Weights of a small mixture-of-experts language model, trained from scratch on English Wikipedia: a shared expert of 192 neurons, 296M tokens.
Below are experts of layer 5 (counted from 0) of a mixture-of-experts language model. Rows are named router (the router's row for the expert), down (a neuron's output weights, with its number) and show model dimensions 0-255. Each number is 128 + 32 x the weight over its row's rms, rounded and kept within 0 to 255. Numbers have three digits each.
After each expert's rows: "comes before" lists some tokens at least twice as common just after its tokens as in all text. This comes from a sample of Wikipedia text that the model never trained on. Tokens count by the router's weight.

# expert 37
router:111066119182122099118107145178157140182094133112102148123158129157178099131167076132128037106096098157115170182173144145086109106154145143124171106051146092138157124151116172180133145104109123146111132113180075064147153131076164132094145129102198066136151061118129138110143178139126138188100086122112144168147189195148131096161121176105155133114107083117099173130161104176133126157108100118066130112112104124181108088150066136099139165132135138095134152137138104110123134091147105141138109166112172152132164145025114087125096126104120162100079116086100108205086173131137104067075107108133095127090105095112132151127179153134152124108179144174186114174141135169087143175170141146138127146199126110152113094048168133092077143190114154159116131132141123155118131152078119
down0:093117088158124105103070109091181106098159147175143130062097139101158113185113142065100138134161068147128095121121143143057173137165077153157149148175113142064108126130165155073139149139126102113135123074119043112140127134094127170145211096119144135125181162117098160083185092152091129110105135093146089171065153119102118133147111148116108090091178120108147131163151162123120165072132128135065083119133072128113167113187117141116114101173169128154153220116128131121108113119143099175106125102106164077070106174118104145074110147145152160162136087112154105152146175108109143169099101143176164129161102182141116144198137128146106137120118142207111184105131146159123172125156122150097164090146073106129110163177108127113144037177138086127147109160126086104204168106144132
comes before: " ", ":", " List", " Born", " \"", " •"

# expert 40
router:111081128166098103128123140163091116164085110085153172103140123136136104149109114110117029137112086209165104180143125127143146051097153175186126124081194122103164114135162132139133123095146129088125132143169122105196098163159105194052169137090191139103136125113068144070111135136085163115101141056158200138123143183082060100114157140118168102154097092122120079098139134162107148142139133148095147177124085099115189119181140110138166138151079139158123145156137089094091151146142137086117118147094156126170191127059099158159128097124150134156153146124138151164113180128147140130127106130134109184081149122096128173142223132160100081100133158161131172142100094168093125168135085158118146153135102084145129078077105163099123105129123152068108111089176118193169150125142141
down0:213095205089111085111097088160143163134118149147140137120157149113097150154125136109065074117118138193088096166164074140110165141153152145134098162151163139074163135130113120094087101099166079147107199111189191140116101060099147074132198102135078135173132153069110121162097099174110118174143118078226143137128111116147094135107138137127104171134160100116108086111088133066118163164128074159100109127107099124130150163083132143139120150117113167139150145133118117163148106054109111121133099110099155146107135164156131144131150130135221101130154097091062120104104170098200090162114085129126134169126134119153121143157133123124158075105171173164188123098097168157108084108110114108117218155081114109119187154128114184059128169121093144156143121111130150131156093121088161
comes before: "1", "2", "3", " |", "4", "5"

# expert 8
router:100110105135148110112094103169054155142113129107111137107166099148198126114142130109101042132081077177102115148152162128120131095098144140162102125081155126148126116160140143109116151156139106135109125145216159108173124193124109166114117100184255162162140094101077177122123148139100121090112117059129145096138162143148129088169115176096143114180147092145087168086180184170116160155104141129105173171071064143168125102184056157110178133160118140132150141123157095138124160143170085123145165184088082121128157172112106138138136153123155107102112162105135166136157209095132091120132098177121129152119168087100154107131121129131078116115067130125140124134096156182062135151138097124174095115121181077099143105094124090102128088166171178131136144102116115150170155147161117
down0:107170063155099138151112110163164081109099090130113074096123076135106106172150115125091125112134116110137151133098147099123065189101179115079091148216111145104142117126091120116088152117089206112166148148139115108070144116113152189058161174091076153137124179194148114115170118149128130162081103139142177161143136080105095101160134093203192110086091134115171145112099162125141102065127157215143099163125133130181098133067153159124104173154166124160160142093158103197085139136113181164107144161128165060120118091080121119105146119138081145105132157143081108102102150120101179108124134096089116162112122180110128040121177080113132123193145174116116100106100134098073117143110147106139075141173175134139116099128121140138192104117117126114158127182117181130099139121125135
comes before: "0", "9", "8", "5", " |", "7"

# expert 22
router:113107144151109126105055122190097145175120114113152135070186171120169119115116130074174049133108089170118123201146130138087109075187127148085093124113107112156176144154085149118078081127147122133122124159162162120140155187084128135086163161185158167108086106127127161126104142149097126131131147067130130115137157146117102066105180126128166089147069112074105144073169158122123202143080130113104121174174135128154147127139116129105113119111166186132087138170158108097132175128165071094179158141058132117160128135118119105147119076093159123129095114150137133168108100133144169110131142121128134175135207073164124179178160112126179067123099124177110173111122159172064117145177099109107117105171150091187131082101116107075122141178078133108114143184187155132158085191121107
down0:105104101200154115139125134124130154112100163124156135130162130117139098086129070125150118147160120107124091130073132076120107132076198173089114135156132088146137178142075132197120190153154148155106105140064171075108116118196130105121139146084109161121136131145163145149118189081181120128159115159129163118174102184134085161124111104188138076127084143113168060170097136120152161104140114111078094059193109118099174136113131116191092087123162093149106144115158127149149115144120128088086113117099100108145130128057185062164082167136153137128113133113072078156205114148070132157084123131147113063107111154119118151148136103109101132148125152155154150197160105107140102140111098116141170082082097132127107069131148168167170100132199125104107031180086110172163085128142123
comes before: "-", "\n", " |", " (", " is", " ="

# expert 30
router:160116166135143139127144102140054137144148124067099109137131101083152123117110164063101106116097124155145148156157061215091132091144160145147144118093153116116171124139187155116124131119140101208082126142135157125157121144116124139126150176179176126086102117107143209076128156104084135109086149102130129112139137129126131077113163121088202081104094142099118155064134156148167168132058113121125157112125109136154202085157056156155137129102153182152109165178174068110124194104182124131166127120112138107142208164075130095158150145096187125143070148130126114176124159080162103089145139145109158138155109119149148118147153104140091118151129157140149114146099155186079095152176135089143080144124118072173146064074107055101078149103090125126128082090150127089104127211155117
down0:091176145139168108147156102142135145112070093185128127127065086163195182155120112117189076139134062149151067108195177137125129091145166068108200138142113121144110137135123120152068068130116132074130127167165136145086090154113098151125091124194159152138156136156085091083065070069148144153130138119151137131089152117139133182122130133132126101099124087148158148121173222103135130059133104140115130097099128119151151127096106111094116110107151134118071122135183144130125113109073089116095158088120112103114091139105111153134124217163076135115151125098133050215134113151116120136162195110106087095157136109174191128133078107122164090128078176127091118136132160092112115088142132191140156160138152093118154132124096110167157092136107192176102167143138150147184139071132145
comes before: ",", ".", " of", " and", " in", " were"

# expert 0
router:141082103118161169137092115173091131130151102094099088162090121114200112137121132065092146121124134141142104201154109142100088110122163152181127128093190151110206110124125157111117110083139126128103111113134142130144155160110163130090148127137164109099129148026142162086109125102142112122095185113163165137128163136124075100113160161153188078142065143110162160100143126169115126188102108143121117095087120119138173091138014135096143159128129176141146224150143097132115210117184112118116140108121114142142186165121099098147104144142159148118124168107091172132123129138141176064155149097179162145130162135188115161182188140122105103107140175157146101140031121136094128140160096091105116094201114057192147114111147087094114126129090147153081110092137151152140186109118106
down0:130171070116188170126186135152140172072117127091138087128099131065155084133093198131169155106150122100138115176142139140148167149068108126110126145150138124095168151122145157101130078099103170148088115127137172134141131108149117137164177131242061138139130087133092172118100070090124111149155115106123117093145142159145217119154130111118072162141069087109150106102108144056141161145144146076120135129130133116110132054142051159135205083150078123147099100105100129107132077097133190099096165129176144102114160130128200153149111125097174141112122096124137136091125109152191106144165117142119123193185173072114147124173090109127120097117140108117138153101064164101085099121085109140118109129147130114164158130148049087145131149127074177193137117117152116195140099162158142
comes before: " of", ".", ",", " in", " to", " and"

# expert 13
router:076088096157091075131131143146141136132094119080112074131130168162198121155138095126086102076125103159149123179137161221163145043103124188109109103113174117155170075187139147167164147138150177157140094139155087098164112122127111124156094167146203087128141111135142126057122156178151103142097109077116153173160170150103068114121129168103162149165144111107156093108189140157180172130118102114128186151140131136176141110149084150074173110147162146155080205102165110064126120120148124103079151138101168144184129115037118126101140110064181134084109160094120135169163140124127115054172110095125091130111174077148166161121130157140136074136129131120126143162129110140113128181120131145129082076163077081084115094111122115111140114127104105120088115165178120181134121119115154
down0:102086102127072108137138152116166100076102121109203168088132125168120141117141110071137072136078108153108110074128064184111084160138129112159144158110130179123098162104137103145125116093108148119154165071183168147115167110132072172169198111081138045144123167101069089132090084155156154121150131064109159141116177075169147160119143120087114097147141176093194146167151149064102112140107087139141078165126103115119154144113113109168125035177168132122116149130030130122141147153123110040140160110137124129150161112110122150079125116142087099133178185139181189076123155138063129147106101154107119193122118165090170110142179118152124102099132151129100119118129085171079166132165133150171149114106139141140117097151170141173108129095121140126151162072164102120110121126163096
comes before: " by", " in", " of", " a", " the", ":"

# expert 6
router:132065124138069140152126143139084157127125098096138155095143110125134081153128127088081051133122068161162091194155157108152092094159146167115157135113184124108193139115140118161152108094137152098122108152161133163169156144126095157026167180084183131143171091111065163064106140150148107102104153063145125150138157180034081094126146134148197148175128138115110139135144140106102201109154120145113159176100106119163157124132087102138146164124129112161087124147177065098062167147116140089090106142069154127179164133078120147157125065104140111127113148108096185164074170129131094116096132144113103174128153133136160180162206102132112128103128146143143199124126114132124148137115135125135164138137113084173122052097143164076087144148102154105112088129203144168159136124117106
down0:190058105152112101129114161113120117118130115125090131165110118133137170109144117141151167131166117166178156150116102164091063117163059107139080099122169082162105097139147112141116123193112158111170114117059109147137091105154128165138121073096137127079140152096168108106176133128140120127096146149158168161123062090155134186092133132159120158099146120152092141114135130106142108124118134120178163122084098099105084071114099130187023123136098226203120150195132108098177123162132134083104127159120135161175145123149119116169154132133172104208145205120130112150174135120111116082159154132165147100100110103092084147093069129117124140159129101148204091161136185122116155189143097119094170122145074122138148064103087171150166098092101179122136070153141161125155119065174160
comes before: "1", "2", "3", "4", " |", "5"

# expert 32
router:138082152178134147117137120150126135182104113116156080119140141148117099099157104124106067196100085183125156223148144166089103067136062195096133131116188148115163109137146185117122146080152131133114137131162126113148149177158086146089158206125177115099132126087112145071108149083133142126088152103142111137104143161063085110188131134146168146150096106050118115131157138125155124133073161150081133116134086121163104164170101135123115115088129096110122156171122101114115151125148090105141085157091159110112169162077155137178080104115107082100103129092193130177082119165148190080135091122170114164051144073131147096153164198129175144084145164176167193138092109129091102161144130167121153103140106120120107128077117093072104106195144122099126162097132181186152139170129124
down0:151108137094135117091091143138124146122135112111137082192152123146085167129112082146141123109170128115101125181116108076159104164094136155167121132135133111134157148116134144149102138150106129113119137054156149160111100111207102142090057090165116149129147155080190058143106124165116100097133134098121134113198134196158078143112115125130136182091099104196124119144159088155127088088130154092154176105050151134129162106148101102147152141162168141198125113133106166151098081106164133140168178181145038187110107119103136169199113088159115173136143098093141181132113146075109131204061123098168129065097133086165126125154143129122170064084111123119129217115105138108118163117102139122104131109120062096121116166071143133127122195127136123176153078105183169143110191123109089
comes before: " ", " \"", " MF", " The", " A", " DF"

# expert 21
router:165093103108146153121160123155024131133104126112117141124145062113134118112109127115110030112125104174161095141188169123094141113117169154136155138018141123153118139140136186129128178132150169144139114092161129140194128180064117186085111162204237141118109123112069182075125136143149135110103140076143122093150119153123124109153104200149142136137112116097096164110137145128111173163107144104095164143142100111179101127169077153099126168132148123106122140098126069112107191150192102097125111150087093128184166115107101120120099157151127162159120108074133180130119151159142107097124148148130109117107127118130137125115110141107109136045068141104151126170073106153092167164133138166106146142109166096152114116076126113080095089147089160126146080125174182175140146216069122
down0:140118140212127109136160146164115116082141160131155132124106168176175113133180082136092118139115132159119144059118121164169148173120128110143128138143156145113163110182096127065213146089195072140172198143123091158115115093113123163043105161152157187126150109129128176124077101117129082152103164089159155148083149203137136164172142163122085154135119136149115104123109116150084130170133104142124100139148168088173097168120077044135083115103124115117068114165090185086108147139153175137162108120117104132132118126064114191119106162079135092153157088118090121112159130129075063105091131122082149167141155181126103092114136091142104087131145138040138121114140135110166143157153159140129097143159113082133125113113071104119141126147046189178130077179105082148103121118096071
comes before: "0", "9", "1", " |", "–", "2"

# expert 34
router:072142156160105107149058123197074142177108118118113153092145134127138115141145142086105044089087102152109101181134083145084147079164140144100132108090162104126181129105157189136106120136131175051127145124170192141167132166098156164076150185125151149111095161127062184109119128130107133148091185063132128122147144145088159075108120102165126108138101104139168088130142161133120163144096157114132172168142130116186135079170119130156122124188187137167150141145134127121065175098139093060085156133055123143211126124107092118116069174131123119130129128146101132138087173126160161125138098141182103171092196087128137116208165142125148131079102164163125141135124173155092153168139067134124181123073141090144105122091077133094124108138141202117110116168147104115134161168112161
down0:089119158130160105101129101152170153170092108143111182116152116138169098130134127177147125193154083073148090100126162095117137126145096108087153145151146167177129115107100143119165104150122131168176191173171061148122187176077097106084068135142127096124143146171148131099118080130150105147154149147200143125177180207112099078087072153140107146189118065149176122136135121144106136163127099079136234135140149115115146071120100149078128118121093113087093095139093108158101108098110117055062166121118130127139119148153055142126154164112121088110174132133081159155115094177062142105110109086169137152084137065132185100134126119168155130062107116158177096135099147149113113145125134090089108086121098142154131158129056122199137101159118146068139148155165112166097133145093111
comes before: "\n", " |", " (", "s", " is", " and"

# expert 61
router:058131092115102103155153090177178144073081128046140166113147158108129124124111115096104098149105085173182107148153158116112133100123136163094154108101121131140163122112138179154173112136169171132074138117163089130155177124138157129120172125176178052118080167104143110090028190110092142113086144089152124167144162141100148112138057135086146088212161125126112114153138187097208131139106096141157195087142111147118120178137117118090119102148111133125138158107149103055111173143153153095108096143126073153137174149058150106127087098102107124110119106139120168185099138098143111112102109164122142201075197111127166141174095108112098098095163157132139096108129183152081100203119151196123166141133155107122126111088114139087132063155140153095099107173107114131144138163121126
down0:191142154170160223115211102163147105157090133150125059151145097138177144144106150132150113139106147103102155116063080152117129101177120104159161113163166088174137107157128173126144129153104073138112107177128140085126136063120098154152145091098131022170118118129082115083178104084146113158124085119067146185123147109118155097126169132146183089125124074060144153138157189093144046121134098142092123107152114139156120120099111135101142100101175144133114103113169185147156151191107133200099072145127135077156148126076130069131153147139056097075114105162129088095124185185096163144113132116141140126136142101152159158140143130113061173089155172151098120140141164141127128086168136114096108141132164138143126144154164081115133157130116149083134162053097108153129105078112089
comes before: " the", " a", " his", " well", " an", " her"